{"n_layer": 14, "d_model": 128, "n_experts": 8, "experts_per_token": 2, "d_expert": 160, "d_shared_expert": 0, "activation": "swiglu", "moe_layers": [1, 2, 3, 4, 5, 6, 7, 8, 9, 10, 11, 12, 13], "router_score": "sigmoid", "normalize_top_k": false, "routed_scale": 1.41, "balance_loss": 0.004, "balance_bias": false, "router_noise": 0.3, "router_cosine_scale": 14.0, "router_bias": true, "init_std_router": 0.00781, "lr_router": 0.000287, "vocab_size": 9995, "norm": "layernorm", "norm_eps": 1e-06, "tie_embeddings": "early", "optimizer": "muon_variant", "lr": 0.00655, "beta1": 0.93, "batch_tokens": [32768, 65536], "seq_len": 1024, "train_tokens": 368200000, "steps": 7911, "dataset": "wikipedia_en"}
Below are experts of layer 4 (counted from 0) of a mixture-of-experts language model. Rows are named router (the router's row for the expert), gate (a neuron's input weights, with its number), up (a neuron's input weights, with its number), down (a neuron's output weights, with its number) and show model dimensions 0-63. Each number is 128 + 24 x the weight over its row's rms, rounded and kept within 0 to 255. Numbers have three digits each.
After each expert's rows: "mostly gets" lists some tokens that are sent to it at least half of the time. This comes from a sample of Wikipedia text that the model never trained on.

# expert 1
router:108126115133104135124152141123117112077121144110130101145114086096176104135117116134146145101121097151143134146120143137160128129143169151154128110142099150164112114149082163146108124164123096
gate6:135136097108136117123151096108134120107144100138154085174079098163139102135119138104123159077146131141116136120158126141132142129153134113119128113150123132126154122108131132121144145156137155
up6:125139113129139089134135101139122072107146082176152158145119123166158150142132171109068149104143138136111131086127142115106130141129133099102123091164147093115117140131098082129174111147173106
down6:115113165139136115087143122125137116163145119129145151167082107170148145142110109151159158136100098119164162123094140109134136076129130117071129148142082127086104108098103119125138106145130101
gate7:118123118082146120133113103153150137098173072119120114149147117162146115096120115165135150091153139132123102140107099177165091096115127169101116112189175153164097129140121156160131131130113153
up7:130134108085100123142130129089138095167123170112106158133163142141109088143168141119129128141115130128122097109153126164094111089142142122168112164123155160158067097102133143132111089100122140
down7:119125110093092174149121121124129134121149107149161124137086110114130168116152135122122157140142147107146190092093118128148169120117117133112143129129110113124154138127110122097137147090149093
gate8:135092119136101136143133082140168136148142085172111094139148147112173148139132133112150144152113078174110148125088097126109129161126122142182124139112133140099159080093109098124103104123102158
up8:149121127167144123127135139126084145110136109084133106089076131145095079139109097093125128103137108138103140110107107152118090078140137102142136147105168139092116110120105113117160130156135116
down8:148103104153124142131099149127134084126167115123133081116150125078157088138148126131118100138083138146110174093131166093102101114100105061107114142105148116103110123143104127158139145092155149
gate9:137152160133131126135121107188135141110125118149138090093117122123150122125165106190167132127125144122094122165117166124134079096154130150100085133173131136131171137127113121073128140104139102
up9:131120099103085117128127171096165113154113142112111171154167157138100128127135143146121150143146161110123038109128094132119145139101086124119132129108121099127112119126159098173134099107138136
down9:149158178121114125130103133175103119098140145099095108140125106071142146161153150135130134139136164131119106144126132161150135104118107141088109157125139115149138139159105173068114158130101113
gate10:139153130153136122127143134117133084106103150112112109136177108127154153120109128115129140129125158173075161131089141205117163088115135115090101108114143106111134159136103131095117125127146140
up10:158148145127114138157144077143162115149158123146122156106135084170133167171136195085106145136084143136074116160122121138126183118135124089122136116175140097133101150135100117138139110131132104
down10:153133097123134109123088110121143133103174096110115143101108139128104134142055172118103099111149168109109159116122126087103088131117127128151151116112158174091159118154131102155109116124099160
gate11:132135108112140126136121162110149135129097134109099156163070114093156117125072140079158137169135068131118146134103105132149121139119107144126135124142129103143163110143137112154115125083113129
up11:158163095152127126124125128131138125125125110146146140144172083100164103146153142137144183127112132148108120140091064118134149168101169116087113145098154101136129110117152128119102119098084158
down11:092104120177152140133155141143168117102170141094033141104187134123129134110133095152066167136133118111124155104120101149077121128076142152119107146126136140136132124141151124104134108124186141
gate12:125122099151126142117112122087063085137118116160121093139120108122159134136122171137168113131102162133139120145119149146134140171170127115127168153140074146122077099128129124147109105087151141
up12:105128090124140115142105128159074104106112091151152162131209092094166111141125145125133165123126151133178148156154117134146115089149107130112154134129128171144070105121145170116113150106122143
down12:147111096130147123138141135098107111152137125126120168105125088132153117103115153096144142143170132127109148124122125131128091129142094082136150109112101119112095146095138102118130108128119120
mostly gets: "ation", " used", " work", "ment", "ations", " f"

# expert 0
router:132111152130143117147146150111133131142132142106194095098103146113169171088128123128152154109120130132128103120120120109134122150127090090133127097133143142098097162170117069113127149108141132
gate6:119100096133130106082145163106118143157154156151112124076123123168140159128171120144101134116124141152114099155080161095136117139118140143074153102108140144129142120121142137147127146135125115
up6:085112092182080120150154205105159152138129109121137090114130146166102104130119131109155112116123112155120099118140126140130102125149137138137116127099182096107125125141153113147128165142124125
down6:087149105115129134087120136066120116111129109120096142127169091166111164167129191146119141140165162155137111149154106085119123129115137123157129125163134147154136090136120094096139144084126127
gate7:080122096136126147160101117122123161099134149101154063154107138150160146123134082122114143127119128121134132087151130126110087169173111130133103073158157157109077147131133084119089131179127129
up7:149154094139100104090159127141137162111072126105128185142164106116091141102124101107114129136119135193141142131141144097108122155141133126112126099122120096098153126119121093147109087153109139
down7:143145152114120097122143140130148127113106105129082114082112148090089096146109108123141102113140120109139136103133076084122149108118157197142076142128140105135135156122108101153156142134137113
gate8:123109122115113130126164149112135112142085108145134180143118116179125147130141133128151153103128135170143111148147134113087115052118114137103109115113152150108150134163097133148135131132156130
up8:150153093137152165129118112128089114169125116128158097075121153164089142151088132182127152112148142107141108099138099112099150149129125120126066093142143119113072127151104156143126152130132143
down8:069141117115133146118105109154124095186075132142134122137159139127126112102136135140132135119146134116155141114133126127087151095147085122126131140111143122138153105169143115135104164098154097
gate9:152137111139089117123123131144154154129131113079132100146127162135148159147163126114102157103150122150164131153097183128120085096140133118155169139100124134127137127098116153106110168085137079
up9:093095087160124135136157130187129177114173103125106118153138138118097153118092135149139161117100129149126135131141152083126075130100116137142165133119103127135145200125133126117131130123126124
down9:092145156123132113094126121127111146054113146140081123099133098107095094135133133127148142118124118184168172160098149139127140092134107156102140111119144136105112100106149132125148149162149147
gate10:136126123157145155117115174120142127153105139103139132110107118136155127140088133136106161126122111101139117156102102147127155126131084102105085131142126077102109064146098124146131054133154192
up10:148140105130131086150119113134130091094133119161133145112125127096141142113129124128100085130127125127088145093104135164168125138162097137118143114144120085141154113155159141138092095097126136
down10:130130114139094073162132075171113093157113160131162127121135137163087102113116139159108116131093121162111172111152172168153178164088122169185150135139147102159116121116084118131145145134102083
gate11:124173169095119154111119149070179146146124134102173092109117101098148178169128132110104082120113099136111187116146121116135124105110130148128122138126145172163159132093188098136137112131111130
up11:129156102128101141117129152140131137128122110127121167143148101191162064122147095127120156117100161122096121117099128103123155125107107138123143100131113131119130132162138141132103107093107097
down11:114097152131106086170121116129119113174171159170160128102126144121099113111103140126124102149117088147087117195155123112087117135113103127140128138121121133137136086102154142108128124128146149
gate12:105126121083146094132161141158155099146116160117145087090160125117124162123085119085121143113068105187147125105143162144104143113136121167131104095136112135132124113132088155136115133133137078
up12:148154090128134096147145087128134129095113154155130147117086123121130060096128116175104127082138105133122125130147145104130116129141133077099091101101101113153097142165205133130114134138148121
down12:110119103095118123149099140096164116108140137134135111131080115139107139104188126146144116135103085119122112133086143150146079115106131090130159174140099133116144164140122139149126097141090133
mostly gets: " at", " New", " University", " US", " State", " At"

# expert 7
router:126124134154141162111119119133193092129134128135060100150143120131151086089166121111076154051130136164105153138129089111132135131170087115100101150119115131139129146156112131161120138125143148
gate6:174092115139150159119127130128113118114090132163139123172132111144148093128080074119112130119104167167145095137125132142138124139141140088118112156168185084101107139066123107133141136124162125
up6:147143167155130152127126168130117157112118108083144150133148138167141150094125117147127151140105143120122106147165088122134116134093157147111096110106133104136142122097110139129153114133118172
down6:177136119091137109123095108155153089118164141152147133127172117136111149100104139124109130129085161129131092127167107161110110122148088108108140124113176115086155095126136137152141110157121119
gate7:120124078114125116198128121111149085141149155098119108105118116111117152123129131110117084128179144134106134142119149126123121131116107117119117130099136135151106139149119143125140132120121136
up7:128148148139116135193099105087105136105164128100107155161169156108135114136142110163124129138117085098121128081136113097145150178121125131140126108176144141136112107084141134136117134158124128
down7:081175136098136172149148117139109119137140088129174119102127123105158152097140133135157100105109160141106165133113181165100105120125104101173139095122125149142102107106133142142117127117185108
gate8:100145141154138126146122131120133141148129108105115078123122145149142130138101139112059049144146123165168157145129111159155156138141166124124133143142120126146147108143146139140132129107123137
up8:132163132117119102126153077141138116110103160112123097115103134123156139158119100129123112109118119120126146164147132139143143109138116154062127129110088127130141127131157113102176113085118125
down8:141142114114141133115121160143157092103156107129120171159161173116131121100152215145146142072145140155112131113102139119108099156129105106144112113101110124122122135120111100114099142134124108
gate9:120095154161145143153145117143151131143111119102130091159148119128149091125063105095094167112111144138116143143138109162105140144149125120149105047149154105166146115152105096150115090149066153
up9:105139082120074133098163137087130116086112136126112115096146094180107113132103165149142163179122139121179118110118126113092129156114140123141131156105116099125147151103144174145145130138088117
down9:092113143124104137126163141159133122107151190127052147176156157100115125128109078145134116133083136115128096103142141174168146146160098121094100112135120170169127132144075130101104125146143127
gate10:145169146112125155117131130100155089134119153159128130103119110136130126115134141103120157094125074144133170106118085181144097088155108156125120160111102170155147153116126086094122102138146191
up10:169168172141108145145083136092081074073135142094145133131118124144058160121148168149149123120114138151158105133129124147115099078145126139130124124171164138123129126131115100130139171101132130
down10:134137160115189123109140129143173108138131112147075097124164124130071138114153146114127136094140161140144139138141105136168131086144108121143111145098137126126099110138150107134134107129108117
gate11:135107137136118101098180153141108112108124151135159135128106114150142114147125092140083124144104141118155132129126163109112153124141149126127141114081142124108152122094099122149144144074111162
up11:145130140156102087160105138131116122178130153105149148135157168134094143092155112113139069102116163131131167145095112103156145125134129135132151166130130157139155131104136127114137141113095092
down11:121108105159092133157110141113108100114124131111160100104130153097156135088156132107178121131179134134082117123093115116165109086081141104147147147128132119148119166140137141112118131155141128
gate12:141108086115109143147073142179188143126128122124147174147129143104080146109131132128099146107093111158157119123099128151178151125105132125125124105112065151100132135141129146171144098101127124
up12:100092130131158082137158090113166113118183129113050158128113126131155116136084151124151100138154152130129136156123114116078119107114153145150148106122123124134076132132173135123139130121148166
down12:124155125097123183129116112149072142107080126115187162120128123087178100142101129140158094137116101119141134122147130130136129097120107124101170133145140091120109106116095112084131151142128119
mostly gets: " was", " on", " by", " in", " for", " with"

# expert 6
router:134130127119070089168127188119106106129170134129120116099107142094162128152135145126100118085108114128160163131094150157102108145127085135099143152134143141106137143154161113120160108150140169
gate6:104141138128130136131099125132126141156165091122168124144155189153116119125115156148158123114164122162123112113139158140164095168108145120140083096105098067080133162139133123151114111113139132
up6:151189162107150122184155112172110123127129143135136083096116135152099152134129172159082127099143145134129116124097117147100154135124096125164130113095137100132137158117106149166124099169114100
down6:149117129117114126134172177143151077140141120130130105148145112132113153118138122140163158132155118101129103170131059138130119141148161135144097082153131134149127189119118108137115148165129145
gate7:094145118158097091112165112160110143146153158131152138113130098120096137129135136112109153098129115094138172173118156086122110089118074130141158135128134111147135150132180141132128149107146138
up7:162101149115117146115116114158113201123152100133132118116099140136106148168120140141154077148171158145125103106125108143154160163145119088130132089102142132109107151148134130180175076137122164
down7:083106107106154090107103127145098113132129107110119160135113129113143146114133131123138161155140127145106136125107111122109090160103142110124155165136144115126121168131110134162093145131110125
gate8:119124127111136164160125156102143159103099139088078145130121120106169116138137106127119141136124123137143116170113136148150130114134110130070097143197150141121076123112166063158122168161124145
up8:065146180157124134132119129113157071140176098134149142145161194127140156095080135135149136120075087117126143107135152089135127127107121143139106119122124095141148109111107161130116093118122092
down8:130132156117113123094125111169143166110165104112127130134111129094214172154111117082116164117126126147136157153132087120111106109127123103121119143108125124116140172136068095152140132131128100
gate9:160116111104127131084156122127130132127174089116133091136159137129186094081158134144104110111147119168123081158115156132078112103123132091094096136137141180138150139116143124127143170102125107
up9:118156081145092165133106104150193167163146114107104161136114124104131171148087076115133128150139122115173106143158120112101120158117154131090111104135160114126100177098109102100094093136139132
down9:111128108132122125137155126116080164122145139137096122113075111109124130162099127138107132121108162152107117158129161074118090116137133113120149125145121115137084154161103155149170166103093103
gate10:185090134113115109130122139180139151111172142136147170116142156131173154077127116106126151094121091113086140127094134103096124113120132102128136133150158100205149106158161157135163142106103115
up10:135116134126114103159079099148117161081135124121127155139154148124149106117149184128114089127152139117140113179105128096124126140129110122128129098116129151154142127093138122109144171143159101
down10:127122112094102116095143109145140162123136101103145137156129174135121123110104165092103148120143154079114107168131097132133132130143126113110158120140111150164159070096101180185149125122137111
gate11:115089115106084125183123152089136136175132125108135095162119119088208139145107151124160110167140142133125128093106127092136114132081157130155123141155101158157131135153131128110131119117153117
up11:115141118124113131187132130120124108120089145156140156165122112157140127078157129133146087118167132092126164141140119163145101122120146089154109098110127159168123114133139110120155147142146158
down11:149157144045119161138100105119100138109112109123132149136090133138139116092206157097165121109195146144139138167123083124139138125145103140138133130141113145154192111149138136122110142111114151
gate12:136116143187154128188147138089149145103130164167114134135172143116166113153171122128146127090119099112146109131135135139126131120131141140166169135124140107137092072149172134153135095114138123
up12:117123142118128146110125156087137095112162166119138128158142147151155123166119148124103146101135124104119115168131105102122140163133143129130137135152129084137066118132126165124127118131161124
down12:124121102126149158104134058106124111111113162174128105128132137140146142115088090125175138085144156124114089141113142140130103122125165152135146105124117123163114111166121096069075125137128127
mostly gets: " The", " or", " but", " second", " most", " New"

# expert 3
router:175091122130107137146159119162127110159142137136146115131150115113167129158143154137077134121129151094140121102104118130108096070179153134143087098125140151097104120123109129139067158140135102
gate6:153128111120114136122155147143110113110142109156139141125116120198187136177129088161134160144125137141118121138150130152111093083122141107120085109157127143100096166148123159203106150128076094
up6:137122148130139094165138183114139165139152143104132110166101118102078118128152116136108121135129119116091180099101095110136156110130076132117134120106134145164114103167129149097132132111137170
down6:128115106094130153120123122085117132111146154164123134161114117142229131115112127133144176144165135109169117128103145118093131126110075103125152098089136154137131121081137092145101168123144109
gate7:134143140150124143118155117142168154145115100102144187125059154089093088080128098136122153111122089156124165143165110147157136150142109143205156131118103098129139133114172129158129136114128107
up7:154180099135144131116100162105110141089123113137083109149150117149120155100148138099114089149114132130156142125121118142068138107105162126092117189137084133108147098136130134108101085151149140
down7:105142138106143107113135157141111094150127140109145152142099148087122150136125143144128125098107069152125113129109187072153147136133136129101156113182146118116099126154121150108151140111139126
gate8:145197102133085154145121131105149156170161130125124119109111162093139139146141144150099124146138168161083102149129123065123081110133081121146131129110155152118141154125157158149114116158162132
up8:137111093119196155124096162105086095120133150150129099159158108135162149130145125134119117113141084130181175140125127140110173138124134141158137145096111147086098124098104131136133168104110078
down8:141179112135115120150126128104124115141152158122129098103131154093153150152136129070121119134124093163155150153145088112106169139131137120132144119176117180069115117116085156119142105116149124
gate9:187156119124115104134141147128087102132110119081116104148155098132153162106132116140160117092112133127135103122137107153101124106124151151174133083107104120128144123127159120153157154170122144
up9:146114107093172149121132107165152110099121146123139085141110068120141122111099111117164121133116129122116098167118109108095120100144147138133123105082172127114111163120142130179112163117136095
down9:095161109133144154129166120124160143128132138129090098119090144135102137083126125189096091162126111174170137092089131103125152082142128140091146124131151127147126129094124106161090132119132111
gate10:182102086118102097147125140084126148149085167111142156164100123165130115115140145124098136190147137140120159100107134145120106124134080169161133087167106144162155123161083129139118110125158118
up10:103158131142104128130123094108143137148167138138098119143158097098113138136148093080144142105091098140125119098084119109149120127117153121131152147154157135107174124143169145083071137146159126
down10:136139151166093121146126126109155147125114093130124129129139116150114110139153164159105131119109131089109126111112138137134139129097154104165127144116153150117111162151079136130129104112074154
gate11:125163087126135177110160157131104129113135131118121073122127118170137120136131129125131120127165148114124142124117157164120124148116078125148169146107134161131117133114136101099109158141147164
up11:136150169125113122165153136083124119134150091128103114112114113055136127146122097134090136152079099158107121142101134136092095122120185105111103138150145122129142133132110145146122131145136139
down11:103131137114127127147132180113110115123111075157123101139128174130168160153133109070112151132119109176106177116091151085128131191099115124140147140137089117122119162183145099083144112116155144
gate12:160105090109115103155110155134119106135126127192113164108137088160142109102114111130093116131102161154124121139140128117103140106157088116153129183125144145151125118130163142151162099119126148
up12:133149118133144101100114164106095107171162138136159117172142107151126164128151121138142107161164110132129116124118149105111089128150128122102088090081139133113123151127150160148120105104122139
down12:131143152107133116146110093130130114139126190128178099129136124131103097138185133151102141108131157111125070122103119152147142141101109133112098113162155146130153107098104175128137150102157091
mostly gets: "==", " 0", " 2", " 3", " 4", " 1"

# expert 2
router:134079127149155149159097153128142142129112081099166100134071134124145110145153109140154136165143154166154137161137108132095146125144135110097140091108141136096138108138146129128142128115109095
gate6:123096118083204141110155139154116154146184078158120121097125140143147124134162147134053129126130153129143136153122113115112113121165143124110113127118131129109071091127141141130161114131129131
up6:108140124108169122163136172144159147164073068166095142119142124157096103118127101135137157114091111178138115123137129120123138111140109102154082103120126153106136144119163093139120156108159098
down6:124135160141114138124151179113156116129119127137096140104095140127072142120090140108182094110132142126136095083109125145132133105139148148136138137115151157101137104114174110131148090101160175
gate7:127095115151122135158103156111171114125151151165082113133133083109149110146135130133098125128096100138142160141080131113073109139152162116101180162106133139134116121109140145166104121166101110
up7:156104138148129144117112128082155168102146135152111115116088123150083116118116119143154111070171141145133110154122117157149147137121134145134088155135167134127083120132139099159143124130095112
down7:146118081095162154132173119148159107129132127144126144121166125108136102102137139072125118158132145104113152145142104071103111155139148137137145146106102121131127158119175145104108119116128088
gate8:141139152111161126108101112071119168107112133128136099141160103159154088160154105105142158138113132159124104161145141088077120094172153131117113134124141113105118112122176141099139157134130143
up8:177108126130183106133146072108068157127083109136113123144149113138145119135148073128106112161143152134084128146146169094132136109165144163117142152113119114189133128158120142112104180103149129
down8:091117114162141121125122156114126075147151148118145154151171107129114130114116194129105119143160169107136117097106121137164172119092123125156113110122116178155138103135109102127133116119139083
gate9:134122113110142141145112106150140169147129100116147132130117129110164093137153141103140154139114130144081124089151157120111101114162090185156163097132154086134138138155115105104121145129097170
up9:136083101127117155112117118119080125148187085146132100097125098124133137131162097103172177137133154137146134172192156140109114153109145120112117181112078139123127109123122118128132157149098122
down9:109115115170136120158144138116124128146130121114141158066104135140127123102148113108133160128099111120111132134149141123088157089136118161136144127121120122152090060070145152119124127108096088
gate10:091117136127173103179152101111180115113116104145131147126138131106143097128136119074152138134117152109126145131116103112120149126125131103148151135132147090085096119140164110136173134174166151
up10:117126141094129148113163121103166119111119140104143087124179153113119110118140129055106103110134141123132175081155124140141114137116158120095143104145112093090124074123126145107151156131125127
down10:166101102122124187094147138104148104104138109146108147134151132123146166094094103113141150121158102121136144113096081120102096090126156128136138157152161132117093137129144102099152169129104111
gate11:141118143078159125152132169062131131133147120090168148113106133139151116121100128123091138149108099135119125137142113105114140117140124104093131094127126111124111158128131096098087086123174128
up11:161124124104068121107113157185120117108134131191126104126151123111130151120102163172135106090113129111132096137118123136172110143124124111130094119133121132148118155143100106035138092094128147
down11:151154119118108135166158119149111173102143122102147168093099171121176102150057122152131109120089210161118133142120138092140157116107141124145127111086127135119113084118173139094116109130118123
gate12:128119111080130133145116133133109114130119161147137135135149145162091126133081111138076138116166135106112155123190138158109110123115108129092154147138124134126123151140103077109129107144079206
up12:088108185093116133112150134087143110138146144108147179126138148120103126122096104124100109120149124165142114121125118148155134092165131148073198150141146134136151126088136114107118134118072128
down12:140105145155144106131119102139160109122124151138106100132168084105063087132108093118111095139107159124114109126170112143113119157117114156127137106113153138138148138100134125122135155139111190
mostly gets: "s.", " that", " his", " he", " it", " which"

# expert 4
router:115109131113114137118149101063147123167129140137129142143109158125148144115089145120123134122110148113129125160159118133141089128118114157112137115112137070125132148116104121130184118152113149
gate6:135118120141151082110116128133092136164097176108143117131141100145161122162085166098133143123173173102090140109112147142137153123168137116159105134133159160120095117151128081144143102125092095
up6:102126075105139145171123157101151131109098145093143133157151175140155130139150101163125065099090153156104115139109155115150158135097166102140114144101186112133123120125114140141118140129153131
down6:145133183140105143115123130098133145104089124088088100166160143104180123144077099133154144103159159148150135122099145097132121084112102156119085105099120129112096137105116155117138104155168110
gate7:134157125135166140134128093139113105137131115118153130103128143088153156119118152075123150143124105135098097099107147144133089105088148121128160129131153129197143147111140081139095140132122161
up7:166124139113083079128114124122105099129168099117161181160120156124146106122184122146131116105144130143076145131164125138087153120138141129096131161138135101102164118139141076150132092145090137
down7:142103170126144091155131103142108114141134143116128145157091111142117086131112148165127103131161149147158162148145135103162136087120152137113164123128099139166152119110119142100102096069137120
gate8:178110089085153132127132155098142140101151126152095129128143140121144133098096165143110097170152130163145142154163134117112111141099103092128155113130119149153121108118159133105135129102128113
up8:121139163132138080143127138123163104129157113109163110096123145094122178099112139144170104124145105081054145109140148172158141134126102133107122120142128092126172152110106136139177118147156141
down8:119126134132103107128132155141138131148102178129134151120156134127111133137123129146147111120079120093112077067130113141157160140097094130093137129151091146108135096117142097136134098152155126
gate9:134131124062132149154140156105118140126123116145114130102144141115117142107166069134114140087132147127121096129160093086130119125129144132126115098139138104117117138136135102107139155124126126
up9:079113135142109154144121105163139127117108143119139117160123090164101107169097188147122157145121161103119153149115146122130135178133147126138115127131117139124096150089135194115140159079130101
down9:174145180120165123144093130124097140138131107124153132118098136149180077094124090106149127125154106158110137131124116104087119118121086140157106139125085123144157115127111067125121182111138142
gate10:149142140087163135162145153133126087169098146142135121170101125128102144159137105131133170133140130132149156138173109158148130121153138165092132084139096117101118147143126130155133130165114146
up10:137148134137128107142131158161145115137129130137139177052097109117101143126102146129109092117107147125131152141130145097108101120096133125158098100134124132189125171137104136152127102142129178
down10:114122152135135172100109131131119146091124163109079131124115117130167138126155091103133168163138122135101091175116113064154172079151132109147140123176148141120130122157131121120150092101104140
gate11:137144132076093145164150169137078108113096129088148108093110123117148135139131142160086136163151109140116111102169133138120089120129069122108126068125103089152125135092115158156123103161137092
up11:146100092124121137150130144146123089114141154154114134182107137150121124130126149161114086154110073107106108131131168151093134107142114117108156126162126170152122139071131135123120135137147134
down11:135109129158108118102180115156150118080104134150115153135134098153156114103115164146156115163102119150125101149135115113105104140122092105152133124114139183146141108119192114121103158136137114
gate12:125125124107121116096120108163077098168082120129135124121148076126119144089123138089109138125121117128121141155134145172124127127080129150093135168134133141110152122117093125137145178145154101
up12:122116117105119121135143092103138125131132170080129132147154101109117171143119153100144164129105128144173119094112143125137132122120129152121091171136145097120093134100138097135161179163118085
down12:108123069122115123115173128097098170166130175139122128164157147116117169117184128128113143110127169138153071126135145121142131120107094099114112111130120131112149147113128165090090126122153113
mostly gets: " |", "|", " by:", " ", " 0;", " *"

# expert 5
router:144106141111132176133096144124127124119136126132160075094112152109155114139132108084156133152122084127100090140136145119110108148130088122121172151102116141118123129129144079143162112083128140
gate6:130181133104128115106140101151106114129109120162152127111130148142142101134109085113104194157121138169166104123146141132126101127170112169096103141142128142123104133147162079122138076112155182
up6:111125115133141076147106161149141121100164135164133107098129131112150097118132150164155088165109184097167155109154137127128131116101097122124109078151121160134103161119151106138162138154133114
down6:133122114180134141130132167117098126137125135147103108105165101134138077158138084118202155152142099127157135138160114128090122138106117123144082108117147165096121151151122082130107114093124160
gate7:116097123138169152107077170127082162124154158183159161071114142119100145149103122094120170124152133145143125143125133133071110101132124108096145110138097114140159135114156122130077173154140131
up7:117155120120130158132121084125119142139097125077123154099169051117152147115126122162081100123117130131142105155120109096085109161119155110106147120205096134130155118097177119129125132149134150
down7:130143147112120130096131157089132127110144142184119103088134177127102147149139132118187180149157161126066094110114121106106113131136120109113148112096105162137121092127137137172124164149140128
gate8:158096093086146150176092166137132148134120133100152120157114115146155097132160104099102137114139136112117126151132155133102084186127110119165176133124103096091105131097159124151092127120138141
up8:104147120142134108122072153164159100092121165122157156171132125121146139107138164093160102103172149114128170139087080176143142108119129131160090138142096126118169168112096127143106109146164128
down8:160127090073168115131142130099130101149168079107158141132146111164166098137137104138153122153075130098116133137147118131105163152128098137130089172171060135105138133111120079159127115134087120
gate9:132100153128135109135102123143118141188161132128142108145105110147214096100130130104124145117120136109112163125156152136160129120106128163158145113130092140115154080076143133148145127114100121
up9:105148085143142157126091135124153132137147137136101130116132109103085106136108162149112161141078106137168127138124193153111131101151137184092113107125117105101071147143143138146128144149154118
down9:128112120126085118120118149107184108155118116140051101139128137137163129132158150162078115098164157121118176096102153135112101114162154136116132151115177104148129136140115102164082095113135095
gate10:136148148164127142146121134135100109069145167104091132060136128118161109106125151101109119099070144109136108149147147129090105073117118173083141110117146160179125168147142115112171151149129151
up10:130171132146160136141150110177105138122087140115124168071139114095093145127135116099122117130141119089127134130181132123109079141162094129097103128104118152103116205140130072120149153160139099
down10:150131140132116111122181106062136134116141136124170106170159153186112084124126099120114101130149114091132120100096087132118135149121127129151146116159109119104126099122087092157082167091121107
gate11:124116165086169137115143150107135114127158159145133101086151114150168176137106135119174157130091105134135106137134146097115051139097123109151123133153120184130122101162142137111146119088105148
up11:125107118148145143160118184109123130133095101152173094153149133140174125118103128145143140131152111150097096109113126161095129139091072092108132142148134093141125128147149130112149131113081143
down11:128138122118103120131156157156163147101098156109129174103095105159131117124158114095105137136119099136130152146071096111127108181091163144145156125130152187155107129123142167100139116116127139
gate12:138128180159112138140128141166132127127111124109099104140131139095161118101143104089122120122115116129131154149129118142052137125102082166148106122110136088170131135130086125130168118154118178
up12:128111141130140133132130135144096120083082171155126088100120157110102099134156140077086169122089091132155137123161151155113093118107120136139156104123141120164150163130146121169136098087147122
down12:154147127149067110118117106147142103114117121123132109137136134130161125133097131170158160153132133148117136151113126170112128163135137141135116157135083146136125075129054109109125151165136096
mostly gets: " K", " He", " Mar", " Sh", " Z", "az"